{
  "n_layer": 10,
  "d_model": 192,
  "d_shared_expert": 0,
  "moe_layers": [0, 1, 2, 3, 4, 5, 6, 7, 8, 9],
  "routed_scale": 2.0,
  "balance_bias": false,
  "vocab_size": 32000,
  "norm_eps": 1e-05,
  "parallel_block": false,
  "extras": ["capped logits"],
  "init": "trunc",
  "init_std_qkv": 0.0229,
  "init_std_up": 0.0229,
  "decay_fraction": 1.0
}
Below are experts of layer 6 (counted from 0) of a mixture-of-experts language model. Rows are named router (the router's row for the expert) and show model dimensions 0-63. Each number is 200 + 20 x the weight over its row's rms, rounded and kept within 0 to 999.
After each expert's rows: a language model's description of what the expert responds to; "comes after" lists some tokens at least twice as common just before its tokens as in all text. This comes from a sample of Wikipedia text that the model never trained on. Tokens count by the router's weight.

# expert 53
router,194,169,194,226,201,219,203,197,188,220,230,215,223,181,222,158,186,216,180,196,190,188,177,217,162,184,223,176,212,227,214,215,218,217,240,190,183,181,193,184,203,213,175,224,230,196,189,212,199,227,185,179,202,224,213,209,229,168,166,213,181,207,175,212
Description: Possessive and other determiners before nouns, especially its, his, her, their in phrases like "takes its name", "spent her last year".
comes after: "'", " of", " for", " with", " in", " to"

# expert 58
router,208,192,166,212,167,162,208,209,209,171,215,236,190,201,196,178,205,236,209,214,207,193,200,204,193,188,213,192,213,212,197,196,229,182,182,187,214,197,228,213,205,182,198,200,188,206,169,202,198,177,205,249,200,194,211,173,192,196,202,210,190,220,194,190
Description: Standalone space tokens, mostly in empty table cells of election results and lists, also before non-Latin words and LaTeX backslashes.
comes after: " |", "|", " MPC", ";", "N", "us"

# expert 3
router,214,176,198,213,195,198,222,203,238,174,204,232,206,208,209,193,192,206,227,185,208,159,208,228,183,218,223,195,194,220,211,214,181,251,218,163,173,227,194,202,199,216,202,187,193,224,179,212,220,196,197,211,173,205,180,227,189,175,200,210,217,187,222,231
Description: Pipes and semicolons in football club statistics table headers (League, FA Cup, Other), plus Thai and Indic script byte pieces and hyphens in compounds.
comes after: "\n", " ", " League", " Team", " Total", " Notes"

# expert 17
router,201,193,197,214,188,213,206,228,215,175,212,242,184,207,230,150,182,212,179,183,164,190,193,224,193,224,214,225,224,202,198,161,235,220,206,211,227,190,206,192,221,196,174,190,235,183,187,216,208,221,212,186,209,220,225,203,203,217,244,188,182,210,196,196
Description: Evaluative or positional adjectives and participles before nouns in ordinary prose, such as top, high, low, equal, increased, leading.
comes after: " to", " and", " of", " for", " with", " not"

# expert 15
router,184,142,197,197,203,188,189,220,202,158,210,178,187,203,178,205,208,189,196,191,211,208,159,229,178,176,210,185,222,190,195,175,220,210,248,177,190,217,208,194,188,172,197,240,193,197,214,196,213,194,194,180,182,196,212,213,161,212,203,143,216,173,190,255
Description: Capitalized name starters like United, National, Royal, Best, Golden, and pipes after Nominated in award and filmography tables.
comes after: " the", " ", " The", ";", " JPL", ")"

# expert 39
router,172,240,211,213,171,194,220,201,223,188,196,188,201,229,177,227,198,228,199,190,201,203,180,199,212,220,188,186,196,233,197,208,161,192,205,192,237,216,208,225,223,191,204,195,250,234,243,211,219,173,222,206,187,175,184,190,225,187,191,203,209,199,236,185
Description: Year numbers and year endings in birth dates, lifespans and in-text dates, such as Born: February 10, 1946 and (1685–1729).
comes after: " in", "|", "-", "–19", " (", "In"

# expert 34
router,195,253,222,247,207,206,182,208,230,195,236,177,156,198,184,187,194,194,222,211,209,210,197,201,232,171,190,219,187,205,208,187,225,190,176,195,179,196,217,202,169,193,226,201,177,217,199,190,231,185,193,166,206,170,212,238,179,236,220,202,218,188,244,214
Description: Sentence-final periods, quote-periods and line breaks in running prose, plus closing == of section headings such as ==Awards==.
comes after: ".", "s", ".\"", " life", " career", " season"

# expert 25
router,219,221,227,207,222,211,174,202,196,224,189,203,166,187,182,179,242,178,219,223,204,188,222,214,202,192,144,201,213,206,216,190,216,212,193,213,197,178,214,196,192,202,155,193,225,188,212,187,250,195,214,184,185,211,213,228,185,216,220,163,216,198,203,218
Description: Given names opening a person's name in personnel lists, credits and tables, such as Justin, John, Robert, Dennis.
comes after: " |", ",", " by", "-", ":", " and"

# expert 31
router,192,204,226,223,220,200,199,195,223,203,219,175,181,228,206,186,178,185,178,205,199,202,214,213,215,223,216,191,221,221,197,201,196,209,203,219,203,213,216,203,219,196,219,226,200,185,205,204,186,225,191,225,196,205,156,211,200,200,190,183,191,209,233,159
Description: Nouns after the or this, mostly compass directions and area words, such as north, southeast, region, city, plus beginning, end, season.
comes after: " the", " in", " The", "The", " this", " In"

# expert 63
router,189,200,216,218,193,194,220,183,173,177,192,166,180,190,186,207,163,193,227,176,205,216,208,171,238,195,208,228,191,202,196,199,204,188,196,219,202,180,162,189,167,204,181,221,236,246,240,198,175,183,199,192,171,202,229,220,220,162,169,215,158,180,223,193
Description: Numbers and scores in match and record tables, such as fight numbers before Win/Loss, tennis set scores like 6–3, and Died.
comes after: "|", " |", "age", " Win", "aged", " (7"

# expert 14
router,225,203,191,186,191,249,188,195,223,187,212,174,196,200,216,186,224,239,165,250,180,211,241,144,191,186,168,156,214,239,223,177,202,179,191,205,191,192,204,176,187,251,217,202,186,201,197,195,203,201,203,193,180,175,197,204,199,227,214,206,197,218,198,208
Description: Commas and conjunctions opening a new clause in biographical narrative, usually followed by a pronoun, such as and, while, because, whom.
comes after: ",", " However", " announced", " time", " year", " him"

# expert 21
router,198,191,152,206,214,207,191,222,216,226,168,230,177,183,189,192,163,199,206,207,195,220,203,217,187,213,189,166,215,206,179,209,170,204,184,190,216,213,218,187,208,191,186,213,178,192,202,211,190,210,208,182,170,230,199,220,212,189,204,197,209,187,225,227
Description: Chinese and Japanese character byte pieces in names, plus line-initial hyphens in infobox lists such as "- Hangul:" and "- Industry:".
comes after: "\n", "-", " was", " It", " (", " it"

# expert 40
router,189,163,191,216,217,164,203,192,220,195,200,196,176,197,179,190,197,210,237,194,224,200,219,204,220,215,229,195,190,165,203,202,221,170,177,178,237,183,181,209,219,209,192,182,177,199,181,193,238,180,211,213,206,164,191,184,187,192,207,233,184,190,190,193
Description: Single capital letters and short word-start pieces inside abbreviations, acronyms and camel-case names, such as U.S., SportsCenter, SuperElit, WPBT.
comes after: " (", " \"", "-", ".", "|", "/"

# expert 50
router,177,174,166,215,192,215,200,183,212,201,242,181,219,183,220,219,175,210,209,229,183,223,179,215,186,195,202,238,219,215,226,204,239,199,234,225,202,210,209,213,184,198,176,241,217,171,195,225,158,188,197,166,198,203,189,225,211,203,210,165,235,198,170,173
Description: Numerals and quantifiers before a plural noun or "of", such as two, several, many, some, a few, a number of.
comes after: " of", " and", " with", " number", " in", " for"

# expert 5
router,198,218,198,200,185,178,203,184,197,225,234,174,171,209,216,215,169,204,211,195,175,191,179,200,141,195,207,182,189,195,191,230,214,192,193,169,220,210,189,209,178,196,219,201,144,154,213,219,200,163,193,193,190,190,211,223,204,220,223,174,162,207,204,173
Description: Line breaks ending short fields in infobox-style lists and headers, e.g. after "Publisher: Candlewick Press", "Directed by", or table ends.
comes after: " =", ")", "==", ".", " ==", "==="

# expert 30
router,225,194,177,196,157,171,163,232,218,198,213,224,180,224,219,193,181,178,190,189,149,216,202,213,190,191,213,190,209,215,199,199,206,215,219,195,190,227,208,209,211,191,196,199,164,182,193,219,176,192,237,216,206,212,172,181,212,186,247,201,215,191,180,193
Description: Articles and descriptors in opening definition sentences, such as is a commune, a village and former, American, Canadian, oldest.
comes after: " is", " a", " was", " an", ",", " as"

# expert 19
router,209,230,184,169,176,238,187,207,191,188,169,201,167,189,165,192,188,190,211,188,197,228,186,212,177,135,185,211,190,185,199,221,210,230,223,229,176,220,180,212,199,216,183,230,232,171,201,204,206,227,193,201,192,184,189,238,203,194,200,188,177,179,213,189
Description: Numeric pieces inside table cells, such as track times, minutes and seconds, vote counts and signed changes, e.g. :03, −2, $1, JPL.
comes after: " |", ":", ";", " 3", " 4", " 2"

# expert 54
router,187,186,206,173,180,195,220,152,171,187,229,207,216,193,206,191,216,173,193,201,199,194,223,212,200,200,227,213,204,186,188,220,232,192,220,173,224,221,198,191,165,211,212,242,191,214,184,209,194,204,164,220,227,193,219,206,219,231,200,211,191,199,189,206
Description: Opening quotation marks before quoted speech or titles, and leading digits, $, £, or [ at starts of table cells.
comes after: " |", ":", " -", " as", ";", "\";"

# expert 27
router,206,192,197,202,215,183,181,174,180,175,182,254,239,212,202,209,223,183,223,204,176,180,186,230,182,201,161,240,198,193,230,201,186,211,176,187,174,198,184,210,196,210,160,200,200,206,175,199,236,178,160,185,187,204,167,178,202,209,167,198,236,219,231,190
Description: Words inside sports team and place names, such as New York Red Bulls, Eastern League, Athletic, New South Wales, Los Angeles.
comes after: " the", " |", ":", " New", "|", " at"

# expert 10
router,184,194,183,203,143,220,206,196,190,209,216,219,195,194,241,179,233,228,164,164,221,235,207,142,173,162,207,199,218,190,191,195,177,198,205,197,172,204,161,186,219,199,190,187,211,201,185,207,178,239,155,207,212,178,188,214,235,199,227,186,191,216,194,219
Description: Main verbs and as, is, of after a subject noun or which, often reporting or naming, such as called, became, meaning, suggests.
comes after: " to", ",", " which", " also", " it", " It"

# expert 6
router,199,190,185,187,192,205,213,150,187,180,215,207,218,193,194,194,210,178,173,182,170,184,211,208,220,191,210,202,154,214,193,196,207,204,194,196,206,205,192,219,176,169,221,225,231,199,201,210,199,173,228,205,194,176,212,169,218,222,209,192,218,196,193,189
Description: Wikipedia heading markers ==, ===, ==== and the line breaks before them, plus heading or table words like War, Career, II.
comes after: "\n", "==", "===", " ==", " ===", " World"

# expert 23
router,182,169,181,164,205,189,198,185,198,216,218,195,226,204,218,193,183,211,171,204,217,195,190,217,234,185,208,204,200,249,167,171,222,183,232,191,211,198,204,186,179,188,207,197,200,231,157,188,195,197,235,175,166,235,198,186,221,172,197,187,217,170,211,217
Description: Articles the, an, a after prepositions, plus first pieces of split personal names like An(ka), Man(tz), and titles Best, Royal.
comes after: " of", " at", " by", " as", " with", " to"

# expert 49
router,193,222,191,191,187,186,184,202,170,230,192,187,177,196,194,208,210,204,208,206,149,207,180,173,179,172,192,173,217,224,215,193,211,182,218,170,205,217,218,209,162,201,224,206,179,171,225,276,229,176,212,165,231,179,210,185,220,216,229,168,160,202,187,173
Description: Line breaks that begin a new section heading, infobox field or paragraph, plus heading markers == and === and infobox labels like Position, Spouse.
comes after: "\n", "==", " ==", "===", " ===", ")"

# expert 51
router,207,168,199,199,223,203,185,210,174,197,201,201,197,208,208,184,219,209,196,206,221,184,219,203,219,189,190,194,237,189,193,179,187,174,205,169,224,197,209,182,212,217,181,211,220,181,207,204,194,218,232,134,177,199,184,224,183,232,212,176,190,159,184,199
Description: Office and job titles such as Minister, President, Director, coordinator, and pipes after role headers like Coach, Player, Chairman.
comes after: "\n", " Player", " %", " by", " Candidate", " Votes"

# expert 28
router,183,221,166,208,162,189,179,206,201,235,207,177,218,216,195,158,171,187,180,202,171,194,198,205,221,211,212,210,197,241,171,173,224,230,208,197,204,190,178,199,166,195,236,172,196,201,185,213,184,203,203,200,217,251,210,203,213,191,171,218,214,206,197,201
Description: The article the, and sometimes a, this, his, same, entire, right after prepositions such as of, in, around the world.
comes after: " of", " in", " on", " to", " at", " from"

# expert 47
router,168,183,184,202,178,216,207,177,172,221,169,250,207,190,177,172,202,185,204,187,196,240,181,179,208,197,221,190,159,189,205,228,229,174,156,182,198,212,222,201,198,192,178,227,217,214,193,218,190,185,181,225,198,228,187,208,180,207,212,213,185,184,210,192
Description: Numeric values in tables, stats and coordinates, such as goals and appearances columns, coordinate degrees, fight records.
comes after: " |", "|", ";", " /", "N", " ft"

# expert 59
router,229,178,234,186,194,209,218,203,206,196,241,221,198,178,230,226,234,193,173,222,214,220,196,201,206,221,180,198,221,197,196,225,174,223,210,211,202,171,213,214,233,202,251,195,204,216,205,210,210,239,161,193,188,174,176,201,195,247,223,216,199,192,211,197
Description: Abstract or event nouns after the, a, or possessives, often followed by of, e.g. risk, development, construction, connection, landing.
comes after: " the", " a", " his", " their", " its", " The"

# expert 46
router,202,219,212,205,228,190,212,202,181,196,196,171,184,183,192,218,180,231,209,180,192,215,220,233,191,214,223,181,192,195,216,214,226,228,189,171,220,189,164,204,205,189,172,226,215,217,200,238,162,174,187,216,233,239,206,205,188,181,241,161,167,172,208,232
Description: Digits inside decimal coordinates after a slash, plus name pieces in taxonomy and infobox lists, such as Curculionidae, Arthropoda, sq.
comes after: ":", " /", "N", " (", " ft", "age"

# expert 44
router,202,193,206,199,188,238,239,190,204,153,227,207,193,190,223,195,204,205,219,205,179,200,209,167,224,193,235,187,200,217,229,162,205,202,179,196,185,220,203,231,212,207,234,211,216,236,186,186,171,207,234,203,216,202,230,218,232,227,167,236,226,190,219,216
Description: Line-initial dashes, table pipes, numbered items and heading markers that start list entries in infoboxes, taxonomies and discographies.
comes after: "\n", "    ", "Note", "      ", " Genus", " name"

# expert 29
router,191,212,195,189,181,217,195,216,191,190,181,233,159,232,193,195,201,179,160,213,226,206,223,151,188,191,197,221,226,199,209,210,185,200,211,186,224,205,195,196,175,229,176,190,152,197,174,169,212,207,220,199,210,227,199,185,170,232,190,211,174,176,186,220
Description: Pipe separators and three-letter country codes in sports rosters and results tables, e.g. ITA, FRA, ROU, also list-item dashes.
comes after: "\n", " ", ")", " MF", " DF", " FW"

# expert 7
router,232,171,173,231,198,206,217,216,235,220,230,156,234,189,200,193,172,205,200,189,191,207,211,203,229,213,238,218,203,179,218,220,208,201,184,170,196,212,236,199,215,214,180,189,153,200,211,199,143,193,221,245,201,180,215,194,214,199,191,184,228,189,206,217
Description: The opening pipe of a new table row right after a line break, especially in chart, election and country tables; also separator rows like |---|.
comes after: "\n", "}", " MF", " Ship", " 6", " Pos"

# expert 33
router,202,213,225,200,217,215,178,213,199,228,205,194,219,215,212,225,210,183,178,202,212,198,178,207,186,197,176,226,208,202,196,189,196,193,192,235,200,193,186,166,192,221,205,171,174,199,207,179,220,206,219,223,237,184,194,197,208,181,184,216,221,231,210,207
Description: Pipes and semicolons between numbers in statistics tables, such as win–loss records, standings, temperatures and vote counts.
comes after: " ", " 0", ")", " —", " 1", " 2"

# expert 20
router,209,189,211,200,194,187,210,234,222,176,202,205,169,179,193,169,191,200,215,214,229,179,207,220,207,201,215,225,209,170,175,198,199,206,158,211,215,202,200,209,219,168,201,183,188,221,189,216,192,196,224,206,230,228,201,209,222,196,193,232,167,209,230,214
Description: Prefix pieces opening a split word, such as re-, un-, con-, pre-, dis-, and hyphens in compounds like Brown-backed.
comes after: " ", "-", " \"", " (", " a", " re"